From a checkpoint of a small mixture-of-experts model trained on Wikipedia.
Size: 8 layers, vocabulary 32939, 113M parameters.
Below are experts of layer 4 (counted from 0) of a mixture-of-experts language model. Rows are named router (the router's row for the expert) and show model dimensions 0-127. Each number is 500 + 40 x the weight over its row's rms, rounded and kept within 0 to 999. Numbers have three digits each.
After each expert's rows: "mostly gets" lists some tokens that are sent to it at least half of the time. This comes from a sample of Wikipedia text that the model never trained on.

# expert 14
router:463506479530506497503498551478502506445468596454465534484443546542496531503426552469473497495493445547461427445487437488512484468509467549486535558533431493529525484464505474381546444462505489440496518449518438478529475552539549435481512501540484517559480494561460474470528474499501510476474586555534500477419525510590475460481526547450508550466464530517523544467540422452477491490492
mostly gets: " at", " his", " their", " its", " in", " an"

# expert 2
router:511494510523532489504467515492535534519465517475468449502451573569505524518429479485538443518519421527511411522539447482495524566531540525534564418499521473503444509560481531437461544436557478573501482501420517506555511468523517559597510516482537495499467413448444467530516472484550550410467512523489444491531497515468411550438475519472501547526541499507439524461550514511518483473541
mostly gets: " is", " was", " are", " which", " who", " been"

# expert 6
router:581477488457476514432476497497460503518487457513607500530459531474547470484504507479484558461501533487515466511410513538571447545541417572493500446519515495468555470530489513537455542461501490492466472521527532480537474459519428432422412516555550509511486547515511527481558448543485433523525503464504470524530472499444474466462464468476531495469532498528527454410562554472475492537499
mostly gets: " New", " National", " South", "=", " U", " •"

# expert 9
router:491503554509505491604548506510488488579486503558501507478581485529516487531513498438531456518495458550462474498536552495468498464420579563480450508407548508580439497528521513504493479465454481525445560477476492495480518532446530472513513516442503478470477459454510488558474468521518559510533460535527472472521470523461512537539431426509471424485473464517538467552432507516595484521487
mostly gets: "d", "ab", "g", "zz", "p", "w"

# expert 15
router:449510475497471458448502475508557511490520571426480491452484504462570547498463476463482479445451450475483462427454452457464469432523498509472417516544428456501568476411497455425552452491512534455475470466531496475475469534514497460497508448504501511580452568529474490496525501571510499538509498551517513485486457475561522494449514428511526494507504496535577549456539439501445481468522
mostly gets: " the", "The", " for", " its", " on", " The"

# expert 3
router:566503485490474568544504553506467520493546488543501556519426511541478496518570509546520556525530515455441536512509501558485551474531441564512483549455499536479478525508541437546486488555526490525536466474552543549517461498533495559452527551552510486466561486483517504433517482408436426530489422434442524525481511478550441500490546568552495531488473522501436521452457503536470550469484
mostly gets: " Total", " album", " election", " Location", " District", " Award"

# expert 11
router:474504427502579458535515500450513544506494428528507496505521438503528528472553499474468544514517576529529542538495488493469540456469468449456517521476540492544503554521472502583522528590510470529484522442466494507417505481512511450507487519505515509433505484503540402511459526505482560494508466443535567538506442460511553500542491464467449495526492489512546461500435504453551468518486
mostly gets: "ial", "|---|---|---|---|---|---|", "ical", " water", " military", " human"

# expert 7
router:572512495492500543501493493510503583494474512460550484552432463534565447496469459439510415543477526524519459496449515540507445475464483440529449484500582507461492501482516517448533454524449492520453452478454500494501550520500435478511491459468534477576479466539490561508416425569546454502519477521490483484530492451425476514481469469437484477499471454469467482555514575508520482506491
mostly gets: " O", " Al", " Z", " T", " G", " J"

# expert 0
router:508502451511515506479485461508517482474498520547511483456520463463532558454517457489508505493457505515484452535470473484557450486511527470447577491513495524495497512474464493484448526512503447480525478516448539530542523435498457537499563464515499454456456471451442482505581445560487504403439501466474542474536539420521503533531580575492444475553513534488482559426508507513436572499598
mostly gets: " first", " other", " more", " such", " out", " new"

# expert 4
router:545492453493513533489480487491483524485515551504478445516513466477485479507567510485449509593500553442463505542544532498464521446501525515519491555523476453508504529485504465529520496601534537543530512450500517556431504532432490556541515487505403479477511564471553569480449565451511576592483472479504539566469483519552483483535517557565511587565509527495465516543470508515446506520561
mostly gets: " years", " School", " film", " season", " team", " University"